Experts of a small language model.
Size: 13 layers, width 320, vocabulary 8192, 64.5M parameters.
Experts: 16 experts in each of 12 layers, 432 tanh GELU neurons an expert, 1 pick a token.
Training: a variant of SOAP for the experts, 458M tokens.
Below are experts of layer 5 (counted from 0) of a mixture-of-experts language model. Rows are named router (the router's row for the expert), up (a neuron's input weights, with its number) and show model dimensions 128-191. Each number is 500 + 25 x the weight over its row's rms, rounded and kept within 0 to 999. Numbers have three digits each.
Before each expert's rows: a language model's description of what the expert responds to. This comes from a sample of Wikipedia text that the model never trained on.

# expert 1
Description: Forms of be and have after a subject, such as was, is, are, had, plus opening parentheses before numbers or notes.
router:497487503544500492529521555493477480498511458492500522501455518508489472529525437455462475499518508521511539544499459503521461514529493504532481510486547494492513504476517482516498496485509490
up0:503503500479503515512534493543429548465489447498501535494485466431528528537488473444529488503507537510531509485540517504499497507524506507530503501482501524531522543514521519492506505517563536

# expert 6
Description: Line breaks and sentence-final periods ending paragraphs, table rows or sections, and the == markers of section headings.
router:466482509500459507478534475473498460499476476522486532488527518464485457518536488472494467482509508499531524486465446474517497506494519558495498526500538491477529514490515490460474492443490520
up0:509505471504530527501491515501495479495526497523456496514491513507488510543494492511503503511502511463496482536493478486445475482528497525478568434541493502521473501526500483473543459543466493

# expert 8
Description: Commas and coordinating or relative words joining clauses or noun phrases in prose, such as and, which, but, while, who.
router:491492482504483468455502501506504502513510491489493512510552520538479469514512477521502480472479476486526511460485471462523506518482495476490494528504495503466540512495527520487474507476472469
up0:535486491485543492500509506500512538505485470519553505508488506518519472525508585526553476482466498533441455469487493468515477501485516476492528449503498505499497487501490498525496463460464491

# expert 2
Description: Single digits inside four-digit years, especially the third or fourth digit after 19 or 20, as in 1995, 2015, 2008.
router:495606542503505516487517504475496507490507490492479478516519489485513459456491510523472491516479444461519485528488511488528527500511486505528497527483491519477500502476514506446500493478503555
up35:555511464477506508458508510520544518520513505514507510496477458496475505507529500504542514490537522520540520471544482480518515501482504479480533528511491534476551471493514495493509522530509522

# expert 14
Description: Short syllable fragments in the middle of words or names, often after a capital, as in Regu|la|tory, Ref|ur|bishment, p|eti|ole.
router:523499472482500511503485503495490500488511479504528469498496497482517490483528472496462479508476465508515484479512528526457480519509443489492506530492490541512502460501522507515525513483479527
up0:487468495469542477500525489521484543455519537471485474490492460515524472488517498467528503503512493529557512511490501510466476529483567471481509501504501528516508521509495492486477524472479521

# expert 7
Description: Middle and final pieces of non-English personal and place names, such as Ham-ad, Ká-ro-ly, Jayan-th, in Arabic, South Asian and Japanese names.
router:512509478544508500475515492490454520443494503529497501489526489457506503482547451501533511440503513510512495491503492484508471522517501550481519511453492503513525525517460496492512523481496520
up0:482475495508462461518519532512524525510483455540465542513494496478490511490508540490506449493525466503470477489516476496539442498520516489497488524490473513542482468525524532454529481503460501

# expert 0
Description: Lone space tokens, mostly empty cells or spaces before numbers in pipe-delimited tables, also after colons in infobox fields like "Entered service: 10".
router:451487470475491491501501514510480490498500521523485502520492482519522511516518485501483452462517501465494459512454492515495499502495520502512468551497489523508515528533527472521527532492503476
up0:537483473510496467496496513507495511464487486486543526465490469495515489490512469485521454530487479463523501483487489476525462501498513450499508516490508492485470510544509489466463502465516510

# expert 3
Description: Prepositions like of, as, for, into after nouns or verbs, plus word-ending pieces such as -al, -ly, -ing, -ed.
router:471486507519512501479520511554494486501478494524531506504484496511506500502545468480515494513500537477583476495506537496478519501503469474507466520513503499502492485498519474524494495475429484
up0:472481483503490485483531459528498519518507480514457474503478468522544511491506508485533503503471504468451501491506497477484493496530523465489504502493509482496467474457487480495511493517567489

# expert 12
Description: Label words in tables and infoboxes on sports, elections and careers, such as votes, Attendance, played, appearances, team, Party.
router:488500512501483494486489466484437483517425534510464507450504509521523540531511507474550505516499529507516483506505527559452537540531460496514485518477535493516490494527497510479493467506515514
up35:484510510550475487485466521499484506515525467501494486502494494496484492457502476518542454480488492545480509540461522505470479528469555512492493505467491487503520525484545503517511508488476509

# expert 9
Description: Capitalized adjectives and name words after the, such as American, British, German, Royal, National, and family nouns like father, daughter.
router:497514517532504463475509540501497500497486505529494474544513524473497487498513506461484488491516474499504490523497436460528502487529465472487523492492549524517446509518492511490467513447467507
up0:533515521550475515495524504558561504533518521511488462473490511461526508512498520504498496478489511472505475510545470505490503510492506519526463465484524468459487476507477479498479510498490520

# expert 10
Description: Tokens opening a line or field: list dashes, table pipes, colons after infobox labels (Species:, Drug class:), heading =, and "the".
router:451513489478460470503554533523472508507502520496482483490521482500493490489523488525445472494506486506503485479451436521510500498537494537521496499518502491530530497511508504471492526471479494
up0:490524510486504490509487495506496492480534439510523492529498495488487471513478497516474482511460476478475508487529505512548500511529503435510528488545461504504528497479557499521504509536505518

# expert 15
Description: Mostly the plural or possessive s ending a word, also single consonant pieces starting words, such as s-ay, s-pan, cr, dr.
router:505515529523482520497543530466484469474513557510515517507469507506498480475499470531475518497460480488527495535501443452499506501514507488569506538491499513534505484455521462514470487445504496
up0:437507443418510530508480522464508474513477499486517479556497493480507490498500529498469497493500527485557505507501562530482499468475544494484509552506522495521552470452485479474484491444536477

# expert 5
Description: Time words like year, day, part, season after in or of, plus short pieces right after a word start (in-f-ant, through-out).
router:494486519507491550513496463454436480499459509527510506491471515483497469500461509510505521456497471513534524547499447498505495514531507488506540504482481513526533491466453510499527459449501539
up0:459497557512517520530519515481509497505543516476471525519523496527493464481475511494497501506496517487496455508478456537493515484456505510525521463524461460516472489465484478498524425486488518

# expert 11
Description: Digits, en dashes and minus signs in tables and ranges, plus prepositions like in, on, of (as of) before dates or figures.
router:509501515527494506505522437446502470488465467507505525513504571467481509476507490468476549511491482506511502506475492460443553522479478553514533515473499552455491474498523498499504495522496477
up35:537499543482506494459517492513534531517518508482477527475477504501506515476533520480502493478472489463517509492473552506489486527468477514460540531489466497520469461518486500468516481493486520

# expert 13
Description: Word-internal or ending pieces after consonant fragments, such as th-ing, -man, -ed, -ation, -rim, completing ordinary English words.
router:500529535477487525501529547504469510489505476516536502546494499509493489492519431535492498489521508495528430538479485497539525483498457484494478508469531491494450493527501499467502468480499506
up0:493556489499477511539472527553540516475533488483545482546465515475471487484507440546435476497480467478524535458498513557516497528511504487504517528508505523531514511514516504489498514531489520

# expert 4
Description: Month names in dates (April 30, 14 January), plus word pieces of proper names after a first name, like Whit|lock, Hard|y.
router:512488500512474482545505473490510497450439436509468526503502502538520513504527497529460474539469521496520470477473446489466482486506521493496507551544520498495543540489442525463528509511498496
up0:482506464524496502459519485506508487475476472497461502504490502545505456478530530544493512493513518499495527472502488464504453514463459481519520497479502529431550518484497500506498480493501493